config.toml
n_layer = 9
d_model = 160
n_experts = 256
experts_per_token = 4
d_expert = 32
d_shared_expert = 128
activation = "swiglu"
moe_layers = [1, 2, 3, 4, 5, 6, 7, 8]
router_score = "softmax"
normalize_top_k = true
routed_scale = 2.5
balance_loss = 0.0101
balance_bias = false
router_z_loss = 0.001
shared_expert_gate = true
init_std_router = 0.0147
lr_router = 0.00121
vocab_size = 8192
norm = "rmsnorm"
norm_eps = 1e-05
tie_embeddings = false
optimizer = "adamw"
lr = 0.00231
beta1 = 0.9
beta2 = 0.99
grad_clip = 1.0
batch_tokens = 131072
seq_len = 256
train_tokens = 475600000
steps = 3629
dataset = "wikipedia_en"
Below are experts of layer 3 (counted from 0) of a mixture-of-experts language model. Rows are named router (the router's row for the expert), gate (a neuron's input weights, with its number), up (a neuron's input weights, with its number), down (a neuron's output weights, with its number) and show model dimensions 0-159. Each number is 500 + 40 x the weight over its row's rms, rounded and kept within 0 to 999. Numbers have three digits each.
Before each expert's rows: "mostly gets" lists some tokens that are sent to it at least half of the time; "comes before" lists some tokens at least twice as common just after its tokens as in all text. This comes from a sample of Wikipedia text that the model never trained on. Tokens count by the router's weight.

# expert 229
mostly gets: "; N", " medal –", " place | ", "| N", " % | ±% |", "Species of"
comes before: "1", "2", ".", "3", "″N ", "5"
router:459537523466527456448560450449553541469546463540471556475532571492518535466469559450544549460512486459457462449564478552540517467533553470456468461551519458562527548473528486545555547512457462524463535552462535520544541445476538455445455466443419557524451530519467469481526546468528457528461440479563453546466520449483558555451443555475476536465485485535544541556452421523529550514518455460528522519465450536513470469565547477468487452554475557545479480535466488531471500520512498
gate0:444561478489537489490614520501505514431538497502461548422501522500535523445492497450553521458511421509458447449548434502448557441499523467489501476492514461518547510494514486499539524516481520528488535542483499550572530472472532472492441460477446507561454552548443485464524524416560503511480447480495447545496558477504517550481493558503482531504487483537511536545525505518571543499640446478587499521429469528523466474502468500481473404578449538534487410521444510523480509524518455
up0:495572519553489448515514465456538554444489501492501496498483543530474517457451443479489497505517467504513594422595554469518511511522525493569478460588449480512509506476540487515581451459468506515509477494534438467472512405455475518469492478450515486600513500480545474473554464550565507435513573543523478537568530541510481471547576513474453460443434549496523561458459538486472547463529499470512480448569511515493473493473388462503492526505434510505439485527526481429409492501507504
down0:536532487518451534429494484483425413543527479561580449522541529507431459497475482479518576536496455518500523460505510564437510559513472537490557529504432574490628513502586500474526531497527531465492519563531494561457521488500488515509473490539437493468530518427585463538445400519441495481531509493489472514431462484464483405482415488507496527505500529496474506459522516550477579556545515497496524472514553484491448472463491503523529510467499480486543527441528508516585503457489578
gate1:439549539435578523498536464454543553467579508527444563429554527475531516441449533444525530462507432472494466457491423486545558471518567486486458472535541457497581539492474435530508532475449504550488490571462531523529516450458548459487423484468474553532474526548461463494509547468524477493469455443552453513470536429519520532518456527441481494451444494556559509558466498515536538515530453512531531534486436508545433453527490447441472457543453533553479461536450494535497455500513473
up1:495431506445481407436497512491394518515470490470502494462442489523488461424505504443494509473497511500536519540548505567515517418509500581443447546524492521558524549482490558486507505509538556491499472516478602522534506503424529458498429465445513537490455526491569518494490563461475378517541525517552604497500479499518540544480493451463444448518467488504475557423502531535508472505478516560547543405436542490480522491507570484589521505470469490518481542467482471479507509551527494
down1:444522514475484498563539530544459493584480575502530567425455455548512425481535523547483449499502485517536489456549450421477488492521457500479498595572513516499583476479511517412460480454430531464458507481498537520474589550494503529531475482434494612560495490545492554473492498527496549490488512441477526502467503456456507489565520543496444520478502510480481482452520566490509524522446497630442489425429462489490453505493511529567526444478536464469493456539524447484495491467499479
gate2:442551491470485500472515464479549460480497550510451515486598465502543526464484512465507522429526497476478419498510491496497519521541547386467460480540527486539521503448510411581513556459477500534503527479445532533505478508420493488494442451492473518569489565534460505461499598466485502584414434480523512513488531483549502568550526522510473473504537513522545545551517518524507556528526440511540530519473443515487445418483520483452515414593460553512473453534492548566416500474526489
up2:480470449542455455490467559496549484517471544511497480544589528545508477514580489499381456469461500446528483528483594420420463532473547507541517521418509457521490505481449423528453465503513452485495468458443514492471496539494440549536518514498481432530552486462553489490438599532470476569519481499522483416499455521555460496497513481557504471478596516504501483524531571459540531505498442521477458543565507540508536466468493506483548504527508534477543532461571515511412523473547461
down2:507541523496481487407464503514563485555487484536502629527515531461471565563526516547512546467480477481548448466494510487516450487475504486536515446406566466526540539496550489478498475539419454461494466490478538448464508508513545517416557361491517514557482523516541557467513541604507434416531594529497467489421527458477510459462504558546488493458509473533538541492471515409513504516496421523513480482545471540476519520461512532484465458492541479488493485529493545493474483547487490
gate3:469528529513557497458506470464513493404552494555460588465521517509560554439460497464497541515555461480453495440499472558532543471553552467429469457539531469546536561434497470545543529500478504563468495530437539538535541454497566487491469488432479532513458525523452485436538533447550468517442466402521421534462531474511509523443522513498459514462493483545526532521440499521567524503556440468502525472468451523587438446508491483464503480525455525580477462525449509561469470539538455
up3:478448534597492465468511463419485530464497488539493533500442496519523458480569545440491530512498514522510535490476478503524482537499500502518458575467463485531484504465498489479562558469473456511529523459451582460473534463578533506511480520482424548512491524557473542557545449540457488438445546492527424523531529540489565485418562477513500420505545509500359538488494532494565528462572510491447412494598460502542509511532466504534500530459468498533461559524487532536479442519565470
down3:452553511572504505564522571432467479509520541404550518491471476448441504509532467498432504511552487478494480480509534479462465553480437455467480479525579527507564488456556537536468437574562501545434509518546477516469499558547530518568511529445530500558519470496520524502381452554451507478508538455497436557474475553450492475476567551494498530484543484512437407473534540474517470533468535512410505490484535519513476515450481491518456484492512531502495544495433483549435467444482577
gate4:496551511448519493485550464473528546477510500570442527463542555476547523460442529462550528465533490445461500448532474513503528471589540454509497479489546483519526548459531413489548515476464439523464482585436529538531535488454535473439447464459493498559433537550463465441503538478535466515460486450541462494462531479498516571440435565499458551466443494565537558523457493545546541466559476516517546518476452491534443460499497513512487432547464528517497467505437579538402452507538449
up4:503538566528507497570436516496568499459525429538480542521499434555486474444489582504529455477527410485523493516463478480519480497458481520488548528530459415547452478503510536508498528563540555511399584460508452520495497514509549535517478478532460530498542459472506495559509542539536511549518474517515451585507469448493590421550483484500516480501476433531473499551527527506512558590513513482452485483398504540498523516488441445446515539496478573558433513538445532523510510523563571
down4:561449525518481570603512446491474546381467565499497460543523479500514510534488480469436485475480515462461446470522506464562457639513534534481463572471551609424468542500560480498551452489512530481500432492484514538503511520519526448475407582482502456536487500552516444503542504549478487465489417497498528422492554492513547473501504465507519478492516488470503535517539497483571485515519480485455471526473471493517467555488446516490544485502451504511526506484536435545398452511547490
gate5:457531525459526505517534422461529518444566503565474540468524506501545574469511529438534533469505458482482502451513446506553514479503554439496474474587513421539511537445496433516537522486447478550470529562459515521521585485473544491456476429451465524544420511551462433474532537463532456513475458419495471547525553487498499545504487526456473518472492455568528565502472522563524580514546473454517531472450495497550455457530535467462468444516451545559482433547447497504495461545574448
up5:470525511479491514524484548488473517532445542462564447476536501526460579481517544462514456524429506413585496511599572493530524470490502446515496490420538505432574453469488476559514464521501477539517501502519508498540478540477528502443449486489505476542484408572563526563518474502586517431457552595485476420463561494440481529441508551481454487478460540521462468515520483485501481484509485577546560478518553439482473494454462543478521502482435494508486568532495507532511467511404481
down5:536408492499536540450495454571514456542490493444523459521510527498445504534453466466504478538482511529466525551543431503403489493417530468446537521479457467567515511501543576542468485499497486522539507551596514467495473511513485507572528524505493455525539452499496425532491493489503488502527504533449500496511522533483479544473557505457548536424520471429427462471493543427530577500518478519513545508500567496489506485568521541497527487421532520541469510516397552394519529435420577
gate6:454578564445583479439500454469490564484534529539489557462556560459556517493480530405531569498496466487452453435475492545504530448555532487494495481537553444486516532526507462496543519477458484555511483534480508526501559476477516506515479501457489509450440524553467495488496519429606496447447442449500441515505521442476505591497492544467456505472467471533550500559481469519587503493535435504505508517495426487544477408517515465456497428528435500531476446578458494479457516544551499
up6:492488503490527464543536517501553429523486412461510472475454517518407460506499483601508478491472516511525542494510519493425467505440502591514548499486438501517501474507433518496433533510486562433461515546548517436548517506527515469576518529502476521479523517467536436448459556511423522511424570505528458405497538506490494432529533543581510474507492501505461493439445483528427472502425477506460470482519542512520508602524552515523515501519555477529466557517463492510437502459502620
down6:535500473482452516549567496486503548477510487601450509527511620491486504463448511496520497592504546483490552473490537510462469496537548461465519532491532459464538473461536570524454449539466429465502547491501494406558441465504483537556482568441504428461448491494502526514517555492489517531478409559507417544565453488528543527426520440498539512463475555510495512541456475501576470481524547448525467491492476510519547424602427489478491461542507511448505506506512490482521456556462475
gate7:476573586487556515543502458428509513464534438535477562496489499504531479492449503460548518525484463437442397443523448553543561448572548414493389449536537472504499551437510476493519509486414558498500499534515520530511456495480516460511459466509417490496457517523447450499553549454577467466465496480488465500470537453482517529470454521469485486496532460504515527532453493530543535553584485476552529538501445509498473444500486449539502471564449498570464449563450518522504446498481470
up7:497513518519539486583532453470488575457464490537478536478493501551535462513479476493456528596401522478526535423492513532563543460585534464563450519535493511421505517425470500498529432495457510433477531488455456522464450517500477476519478493535463461454486505488465488542568502491586517439559498537427486551540486516417490522551539480475534467447518490524499478533491524460545499505513516555522454538553535443470500490555498515609564524487443413523489474472486479506491494463389488
down7:520463463541491509488525501482469493493452473471556502509489468532480508536448515501501528526447476476463498412497523553479442579485524458526480497481557503510608557485457481459569494564532580453532531465500488534516446483537425491502459482498537435455476538461586473504454545591532440476553490509454486513471475545576446440507390515535420547521486450569481467544530565553522519551471442469499512512469525496488496519490479513557571524459476413540521505468487581448523510470514529
gate8:460560528451555457477550458477540499443543448552474523455536524498540534477458555480558542507538483461484501476516437529513565470536522474485477478547545462514549575506546482514522516494458493528454536564460508522533569442449543437451396459449459541521439531538465476479568551452548494507442469484526470529447511433470491554466492546420435554513437504563548512573426525531565525494536460492491554511484449553501460452540517460492474474515486481548466460561463497524473441511492483
up8:417504461542510542496461462465518514466515485458506495547451425561456470503499511549530488565489469477477491471439482514510505511452549452516553476528432560471444502491506512478521462452537569541522404505510551537499342550478506458475542544569471477484522508519539501545506505461486445541503501549536528503421525504488431478487516505469545451489527519482483508557495485557502498441493516568513407467551533544518537572464441555522517515447503427527449557457535560481546522488530426
down8:451519489459503528513452477517555465523536476541458520514488441526459465516523558523533458480529485436512496470509505573479493509568474492531475509544389512505536510485502486431561509482589525500463526498477497520550548555499469499461494487440543584509426523473529413536446530523499476514468459445490505485422571523551506477498539484477419495441557462512513510514501468534504542497521466591408485567428478540520533528453467504474513478497475461650487478531517516557445534498577469
gate9:472524526473550492487543460464524510466549481544445545455544518509540518463466522450561540473499462455457471456525460522526531456522558464453464461534562459533529534468506444493560511482454493530493522557487552528538519482480562479480454466452431553537464536559472464492469563439536509504444458431507463506479564472500530565521455550485458516454459495604525542533451511539541518516554460449538574496483452487542435441509516497457488409516445554572462443547439526552462496569517461
up9:481485545449480540509495537513503464432533493509568560476571511405491527521608548500520541578561504477518476490513544535522496457467502444500498514476540562509547445532428546512581576474527525447488497489449526554471514501450499501556523536495464463475513552479542519467456414550486536528517504520564469478472555527440588491381424516474507526537547469480503489548533494499501510580454537482565495533570521471448476477530530508505511545459428487476484433475535540526464463508490474
down9:519519519521508454497499509484489503535478478529504570450588499453484617518590441522502531496515499477626527482494473535507552455479530502536543422466508492475477509417456553493502472522451473528548503500502508476386542441557487522581403489521453494541533434501461518477508502505476515543517514495461526512496528520491535544509517507518516454428519518471512518523574544441496518514479485458476462554555532503471513428569390530506464467495530503545482486461423533461472486488418567
gate10:461554525434522485501499499474547567457549486524499536423531496517568538464491531453587569474551445413503471478523438519524560456523563475477493451527502473527510533452532462515595554468419495566449483516449559514504516461432545449440420440491483537529459555522449459477524550470520490494486496460524498551476524462489532566487503531452507543468493479562533512544500499515497563521495475475554501498493456473531453456501494479461452489598431514533465463538449555504462418544531499
up10:513509428522458473490413485564376508519512452511499550504542511523469601497464388484499516472582496436474534473472506582495519468578469534421499493541474508542501485486492527473568567452607481521523555550532474493464486480536507511512488444443503473562534489527488515544476445495515428515496471497544538475467479538537431544469466518554488473575497451527492540530468505514503556489450516502434463484494553526505488485502513441443479539454551505571542458545515496442527514510560468
down10:526488459462501513471510524508498448491550503463512510379505477587488436499461469507442440516538465530485531500515429493577496502495491505452510476522444516560460556531530523434540462423525499409526489523432473473571553537496518521502557564461541531540527438524465475479492553501508501527527443481507507568398513533449615539531564556517569477452519491478437435495465517479465506497472460473481510535470511500457464529486527495541472502550492542424560470568488493549506509422473474
gate11:484543517455560512486501490472490509499505455521498532442450476501511532448508533461510561461508448483508487496517426513539461431556559489475520452508461484548600513458500475516531532495458509525471498570466530559575489490498577500480473509441502493538406516493433472489512509495541502509452488510493449550462488443556519542524447543477450456427457493569489532512475527592578557489526489488536494487454439495575438450546481446521455453550470535555494392583403514501474479538501467
up11:471505482490443516446467470526473529486522449479484533475563483534491516530534434519515520513545571478492519578585460576560566489466447510424491540549552469516527563485460532463480406442485449510533566491509516418548547501466512528462599436552507458479414493505504535439525532501510491460439497457458484572451548543512487525469513472501452475508407479472476427539495507535518579492465525475543475520434543490479430515540538467550471474546482489533532510511518523465436490550504467
down11:530513500487434484496460503580524480569528506509527514433501575576523472472444524479473503511428477543548532483488431528511461518628426506551462587513509423492495484481525528449445544491484540501478540512461480563503466418460489542485570461513476490607562448481468516517542504521518490547422556507476462534463437497437474539512583449542480514480443492486530496540540512492468534510503496467500526523431479526471502487520524514436485523537492481498523492530584456581557471541443493
gate12:506501482479571475443504444484482538430508451517482535489496488513538532502437537466518577444540493463472510466531440515525515481547552445427459451528471512556566488510528459502574546471452453560477536546485496509599493494457532461451448489453517521541454588504504489499514512419555429506500421497507483500440552479526507540492489506433476538462427471602510520531487521501517509545498446473511565516452433527551442420512519447520467486550488510597446486539462513518517494565533512
up12:561504447524540448482468462466417541484513499535514468513530455508461479538487447500527549491531511499435529501424508512503583487558445456424466482483507488453571530502536542435527552602529458525503495532560511462506501461532536466488466539491488465554493519518481508491483478496566474445486415510450469468478496508455386536529393472542501506489469566462435508450550487487555558446489490537483536406508521497582517508578530489509468453497531497591467441516504538472459484543512515
down12:466447549486521522461400529473517433513553554471579452487554505585483497445435423491507494568467538525435526467444498475504517584495501524497498501464517468474474464473466511494516512470485578520440572552432406556471461507480461532486500514519497536499531447565510434498440530565520563499514556562417458554520477504448560529477524508486478534562474528464452464477540480539547519529450430488513581508488469518506511553514498528507492568473472510490546521496491458481532480425564507
gate13:468546513430591497452501445450544517469573523629473541482531532540506512488540516455487552430529482504508477472521446510504491468557517483478462474549543455508531525465514477586560524517465481523474529522454521527534466498493529447486441460496515529529435513511439452458529591465594517505456477454518487527483541455533482517505522574469445501469447448563513503505507511508532569533519424484509531531421438510536484450521544475414498429496458560565494438567462483511466507519535491
up13:456504552517443524520549547552522519481499443457514462471476496404511475479519518488528500527547487429474464505440494607579569519456493474459511489509436487556472588503519478467562530428518529504544545510538490488525485519473497494529456500519509474574540519494503499454453480511364412482502481470539467528475534467509603512426461510554474561491512456497498533520460473480496482515526505507554484555469468605503483462484468472567429566475485482430524470488464525549544456552502463
down13:487493553530559488519488494488534518540438536531515466481513438531525463508492395482487506485519545498575462494470454564523460477527504462472362577577539512450469494476463499498469487467630481508512558516516497498552577563485518523484515511450439470476519520427483530500486550474451487533447491516503497523533564482480591451481578493469563477433510441485426515465585541452503485526518511546444446494503529523515472553448493490453538477513507470513554519469534448577506516478531484
gate14:442512528427541569450503431522509567450544424506450547438511509552567526475420575505581561477531495527523491461541445509554510487512525496444491454551555463514534507452474472516524525478447461510469520565449549607506461517501556454507487504422469528510453514574452498487503519454506480542446483473533445544490503491490479529489533535456469520462469516583544535512491539552507530559528514489560531551463475513540467480518504457452424448528473528561449466518446530499493492507584454
up14:501544500469517523577496527436437524519524578522475464489472411622438520508545535441532456482505466495499498452463471517461513452567454518527504480508449491445531487505502488571452593571531386465516437511410502485493549522492501525458490496490452497518458483551522509594518558510463489477588493466430502481449521492447450521485520527501496468480477561556515553523500477525477497466480491441424503442461482492521507450553536484494545516488467455534520482418472468525503513488421546
down14:455448486484486511554458470475469510439500568485540484450406489561567556503460583489477435564595524560469521484509557411535558445517550594475585441435538502486527417522498484438499517474572469490519538542425505456484464523514504491477490529468582482471491442521514527493514475522487499488558471480482525472544469543488464499515552528562518498488475522471515432487464472482536576503473476549512534485502609491511477529542438539533499506477514461466453497471479438461523494500552477
gate15:471582521488552503455471435451541476508531483474441529476526560541552446501440552476549543460579479486518482472520446497533505489550558496452510481533535448487565479445490501549517516488438536599524515572407509504523566531505527507445435481431430482547482511518465489522507548477544498526505492521499449563459539495463503515553481537462509476439467434533521514488431536502540553479474422425507572484509414519486447480523492469431497450527465515535438450558430507482476472534478478
up15:468465510465440463577474506514472480578434524530499469546535508489451441516497500493512493512456508463518510498534588513529474511492497515491564524448496509448466395484443476487422481596487480429530526469502380532470474505469509501537504454498525491475497533534456531572534563531443506550519521565507493505573505482551469517622587504495538548510498480510503502500509539487504555485477511456479519565535568531420514539404525520517562496445485506535587541485516498467514450541491549
down15:529502503472533499470603511543426550541483471527516476590529544502539457539491523517560463559490485575467481525480488467442438539506526446489511496557471527461500543378462476489507565525507529489495448431510490484499494504499505531539548509592496524374537483556511490518483527566497525484486555506599541441539514556489508483514496483485499536490510537447500488485586498471554523480517506462466475467510520421470487547463604521429516494489443523482453460471485504447477475436498419
gate16:528553506488541463479507501462563547485573475565421554459470508455546538497480499487543547457510456487497477493478434536473572421494489524474462500513547454536499477496462479509502522492459454604492479547463568531546531502489528466447463444470485522566500511522485467487487502440497473604440464470538486494487495481543539498437478473495521533478431517554493560539459487557457507506521432488511482479434452517514457441605482496437449467554478555539485461555417524504441461516607489
up16:573516440556520495469511540475442397512555496490516508498433524408514582524566473532489530455507479474508546540467449405441556461481479538523520537440487506543485490546464505586470532473528465510566417513494514491537496497451492506441516488492456483510504453457512481477416437460491469509491418513542540455509470493521517470452561461477523558507520563506554505517537483486470467493547517550606475506516448564497491443532490528417473454545527444509522489498521474561563478519574522
down16:516542513455542528431419552415553513501493438520417544498441485461467547459445500549503526450517431485498494470522573503473465464496463458498521462472436495559461471513462487497499568526445473550470434468505589431442564604510555478481525521490508550522513521565528442458467522519463506567493478493530482474564487519422562523437447534460494491567539461537533479541501490534459508534499465488513489532498463515457481498529522558432476523544592425527527453524507499476522517479529530
gate17:448522523465504499463532456473559528463523472530457578435530510514555483457505514422537549502516459513510474478529491489487535457520535432459502409521507472509482516449542490511542551476463480537431527545494521499538504420475525443467460455448463551513423516511465405479484566381530475539492461461530477590460502488548485550495516521494469517489454463557590547534478526570509546491508476476531505528440445539574478422465487489433489481519460523564482438534447497494433522520534465
up17:484453518510462467499518456525506533558451518547445552501548436460490519496527485500517508440462422506480489506433568490556484526502521459469467462493577516483535507454584518485533389469568478527466503506555470485506479523513530479501476510502475596513497560547454535517457526535543495405543508394439499523515502470535379553544495472580458501484471519502482523538521490506447510461487496518442497468501474408546507549453550510506485524487452534516553486525482580490495442508441402
down17:500510513570518441537452524508442450453502483522468476508530506556485579481407481482519467536560509489484506532536490502466488530509498550494522449476510550447468493425497505530447477507526469450470558488542424556499518450533445541416538528556516492552501399504537507556550459469548532406533476554423504585495480503541413430549506474478499528567489551506430491485505489518508575483498468523507564454496494479562431503482568519520480510446467589472524525531541492500528538524505562
gate18:446586549513544497497520445479536543443550512561484543457548475507526543452458547467546527437536487464475476472514450529540538476542517456473470474524487466499544528436498455510546557465452472539497534562470515528524507471468583461452488452415434530532437552550467448488491524462558463505498465433508450542471532462503502537525479568468487504496450488560568545538461511535524551520526447467518556508449428524534459437597496464471470460543494532570461445542435514527489466528535458
up18:533508513562509570538444463499447547418467487457545487522434423586522516514482555567421545490573491463492451534429509530427506498528513481526548509558445570479508552545568563517504516454489559500503505490477502545490508416461461442509525494553528513516411536538489532498521561542490554475520505483503556574460490522430548495517567409495531442525488502448425513522450461537547510513476499517508441509533549477527468500467470532539538514485519442545488487470580516548489497483495531
down18:499542488440518515498529503554532452430483510551529427502495469517499516509556537513536512590493483495523428435522427494562541415499495478582396503543491460488577469502512499498507493461542464505512528547438471494411505429474510488528532510469480497444501465504440499502479528556568447510479517423454492544471509561497509541481535514569486509540509468561499498559564479536511527549597463554475470506508506537459562471491528495483397441515492433521440528555466492543474513510586509
gate19:469530578453517499496529442474552529457543510527456535488490490520546528474465490476555553510494485465541510424515454493522476492530488464471432443577519506534526567443521487485474568494456452547466571549469530530524524456467570466478507468428461489550461538537424433453518520441556556530445441471548483564425533485512520514516514543433463500475419534496567499518486549522475540502504453517541548513437451566544444472477430501493434468542487584541482469569451472477484499468509495
up19:528509522513529484487511453568557528486492496501476525550450470534578491508500451549469522544545588502625601488493532472501428505510474562507517437513442551475462493445490497450464468592494532449499545492505476496441508484492510447514571488502504494452505452425491439503515473500505586506539503519575592568485465535463546459520544422478496520480512502528459454542530502464523431426466459502493455478471491524521540485453427558491460535487490528488596510499489504476506528521448580
down19:539472515476494515460559546519549516490493459518429507510462530495548514510542533511417572491427531515501515466561488468484472432530532474565493491467446492563503542486421445555493518576405493496503455524506530455553503497465490494536505450441557465463497545536545442479532406509473475527506481454588477462582525477538546537490436527554480471496486501589580606534510449553533475467535452476473441546461468487468523503542485478490473480509448465570478455499513477440523515453500461
gate20:477545562456521488482547481488535536454545475509470537465474516460537499490468493478534557439528474463500480394481499537490523469521546493444478470561536465583558527449498445513543564485439491561488536553474548539576508478479503444499459481479419489522475528521457431476461511506541466513456420485542402529460530434540467514475435549452444507496486476547535517526492491546543544542502441502485524590447490540556441483508468443443465429546472513574488473557445487549515466544505510
up20:505524540557520458540545538482549487446483449487528457521416470463458468537497425542498548457524506476542509373482522537452503483471519540482508463517474512599530474456478500510532508510454477467569558464493501536528507468522488443545516517521447484540526478496468446488394467549476558496494399567538434547513499477540470477554391557455432473453559508450529502501513456492490470515449478539486461545522558468514506487460413473445492470513525452538529494536531499526563508481431530
down20:510511500467464547424486521357547543507439502537509477472490561430516468478524561451483540474508467540447462434462503549530512501463537466542511506485492483528516526457503489509532527563516535509561527531451492507520488563512549508445454419492438415454518539534569426478460573441495464505480463491542467531498507497497574568473455518579446502519503475590535530520508451516477543523477483492499504531493459524540594500477491510415473517545524520567475470490424480454525450511568520
gate21:466535535499554485472588486476570517487592462583458558412524517489519558463467513487515548528530478464453473425482472486485533476550520423477468460519486440532511501475491474523539548474462437550493560515497558532534524456468521484447492466486481488596431539515507437485496500487510538528521445499553530546458519429521524530469445499433457508489479517536511565484478518494496496540542444504584508505499414599561462439549492484471424487502503521555495443537485544566503501515550437
up21:525510495526551566484496445461439543563567424527514483470470504431493505459547467513448542462567585503485489427473495438522512558522522471473474380487470483540500535513498531542500518535461500532508569477512488434461518438471503446487506488520446533530542491478567486554527434515523628558555453513589536492494504475611465467485512484453479490548471503458475511480485547486488430506472531558469483526521484585447538473490470455493422554484507530508503500493500494517585491496512515
down21:566522568414514494498484500457582529484462462552486520472448480453533431466608486494563489419449423521482544516493564515505472509503444537555525546519479531496514545504485475493511520523433483541446494505447517537538543490546521530508462465426517482508550500495635545454447472490497476451499470458481436434553508471507543474517482523488439552545489464546465491513458431477473505522486469515485526486447405542562514547546455487526518521556552567513493478536465437481524568475510501
gate22:470553505505560478439538467500492484493518524561432552448534472495588566454463518438525565475507470442502499464480414487527535471534523479477463428518525466569546579468525463516495522500435474509457541546501534556505516453451539482472482447436483500567477531543483451453450501461520507552501438485561489519499528464483570603462472550461472572449487513570510517516488521532508507539541483517526536500492451534510442491517510470483493427539468554603497447549404504541472496498560508
up22:494516542397494509541443544487569530486579504485495474532522546471511483510490505483539461456546540578448535519548471508522481542481572541526566484529465509417454434437452528573505528480474485545473597521479519482522509505509567528466503467464496479456581447487499516533592472543480530509484516515446503538552456474435424478494527484456519451494513429528565536543460475462531528570516448428534514519414528465467514464529451486520496489457488487440433525497453532510439455572517505
down22:592492497524454578525477482534458453458536510449519464489485505545466509510571486538534534456494516448504496514525590474496472557561457516422454518490432533515534535499478438484528529457504515474596502494483489465488447463526410515525473522546557542500503447530548591497513452510490437467531434490543575390581437523498503478517456488529550484477498536514509503549570421504439507522501501445527519493526460409502546495446467440484527480511509491531524567513523461453549513521439517
gate23:456536546513573497457578476447555464478531468542433572466520494464554518461470526420543554507497461478509473433577441511491510482537506498475468429561527459548559535450502460519542493446443476543509489564488544582518480461496527483437476486464468499532451547538480479470482519475557508565483451467526469523482527443537557564504473527445482524423477481540568513569466512501555543528515472448564511515448487543565454477527479480444425444509446515533471457548437524524468481482522461
up23:469476503546536525523636510470485437477518428505521499526517550412528494567519483483436487569395479536542481432530503435507480574520486523532510459476433537518516472447520503486468460485435586465550509501548500550532402481555482512519555573614511472530481467482474453519520450573475517542483471505510522445516488496567556454495514532469479518521521461534524464492466528481582490495493510462556454578516492514493492539493465589508456508440519452482506504487518504478521505449471521
down23:518528515432542483428531505442584453536442429499485548516517514439470499552520552502530532456465475499486455506468483540498469555495483440547561498494463492572508556492483494499464561540533535535444513510493535462504485508514495572566493445497495471400480513492531496484441560490563440545458463454526512509511480536483589575433431523515424486555526514612572535557493494549533535545475539522474457501423471494511540494494506505436491475521520449513443484452467497552524527516417467
gate24:477544523440588460455472472486518508439516472522445579471542530498531524404500521436523513486538449470450481431547523514553510466544552433444487453522484437546570568506530422499568520455468479529442498533475563532526537499481549458470481461465462564540498571516436458475586538445507466505479443451530442501524542478500516571505517522487483510498481466544550507527471491517520521527550462459508554527479466494545427469530488464457427485583463527500484435538440516498518516518534445
up24:534459521559433523528428538491568462529464417502495512498398476483459482422461483535493473397524452533413557541557568531537520482491470510512482458507456486578485527562529481501545421472518476506541523523511491536496485491519520489535507560455460503485546589510458523484534513547469475514537489454597459557482450481539543442543548463519565510507450510490519525513543525524486517512450510517485586543437521509489496504575499554409525525487458580542501509486467508458456491485467443
down24:508495520549521512578472475561470520472445553523542458497470491532530485483470410504468450494538453495581522458492492483552546506487487483466492508561384567538482481543470530519486456458516430469469576502408532442490546465547527520421573568493494490465513500491468512430504436423516531523526548481506494549471556534490559532536576477396481496514429532519461504503535479539518494539521494514455473523423561446483552559519500488467490549500472495478520534536457452564515449481556487
gate25:520574562500530546468495480486482541412497536532434526468529515523511535424488519430539548446542501478442485453510481536536592455542549479456418500554488472521499607501561465517575529497475502549458550527488575501554546488464545449496525452432504545570459545513456411473520516438539464520516502447518485523493556501521517536540488503495515552463470537563527500543472498526506542518522406452517513528502449492498406482521502513486437456499452518519433455538490540488473527539534449
up25:527480458549494460524455489551469515430434479574475555499483518449510528442489451505452546459560520501480560502524461612537517469532538465469483536517475530547487539519558524379562423509501487488458460480544562555492506470468484411528546488460552526545566571479492496462515537453533484441554505457458545478544470507425493485541572460510498517496505521447544465545525482476466479466466485484509544497576502505489501507482538519517537469475472443441511477508526613487456565523522431
down25:427477512523460523408509531464485422463486481495495544436493567499450588540527558499457493513502547515502463452535502516504542472429507480466502461523468498502593470462492514508560473432478500421541584540456512558575538429507525533457506479496537522533524431488547514468518548531582435490460593487407454533536455462487483500484479502523413513515461509514481519554508474513443553451531547455520531483526493487497484478501477513538488621495549445489485446466454458534458497505488517
gate26:450556566475565507513530468446560510453521473540468544440532525511529522454477487458537524484505444461476505425550444511515538456516550464455446458536542453554552535399508452486521520464462473539461559587449550499557542460492562479461491485435463535548455520523460477465535540485527529537470473465537464522449546457468536550495492539444467521468494517542507529509436486565522509516515453474510520503491474534563464483489471462450433465524452543575436459567431505568498441492569484
up26:479476481510435478558448445516503489436440530524500479455562481438512522506560564474522502538502500536521446540520505575523425525461491426493502522520511452494471555525478570454571495471513488491507377468499459506552460541429508480467408419515496517509441536530481540542484510502523445491528594501473458538520503537547467481498577502505489503562475459511450500513545499492502530516515478485515534463450506475475517508513610490576545521484496418460514501449493545535354525514496485
down26:465472483519503476544581469546432433511543503506526520523469513482478566508462455472489410516534545461570551487525481520534503522511522513494435569506565546399538487498514470485478455483503530454452512513497449580478474417499467529433480503536563591583542478504470564523530506472537495520459566559431549519411509526531452459553509483510462493486536492491459471509504580480528525439571508524485516471478598498470422454557487459551485540483510417476536508486513467528507518487465492
gate27:504545551477546506473524472467554526480535484538443547454525512493552493480482522457525536472538477426445475463474454530513524466578560446430440456526528437527533534441510463559510581492452486572443493540484534555553562485486544489491495454424457517537468521528457469451488522419574461526463424482537446512476559464499527552450491548444457467430489508556545519554463492520516523493547483448503537511454481518537469494503496476454455456550450552538435462556433494549504490535546453
up27:530482516483513562380461522471564466475519510475509475514474609482554444450498540540523495547523508527435554514475489469425489508489545526443508457483436484552533505509463481529450524491483503550494526565489511599566459481547444489570460414480471514500531495541442491503504505489486495521466499517521528483571598481531547460430495483532486462473535532514453430468526424488520449507443523501496510536453475512476483469518388527478504489506482565532438541585481511507559533444567473
down27:520556451513466541423535509505451550464485582490481427460469453508361425445602512490497493460508461488467453523500499503481489503465492507582484491552490622506510533580539521476459491476505525474491486535472480511498472501449515434502515534460490491508456542472548507465525543485523575546447527462533460464425556514491513445499465493443510447526440550507481492505519466596409494545508489496525519445456483481505533524449498522455545481584514510473573526583522531502521493513484518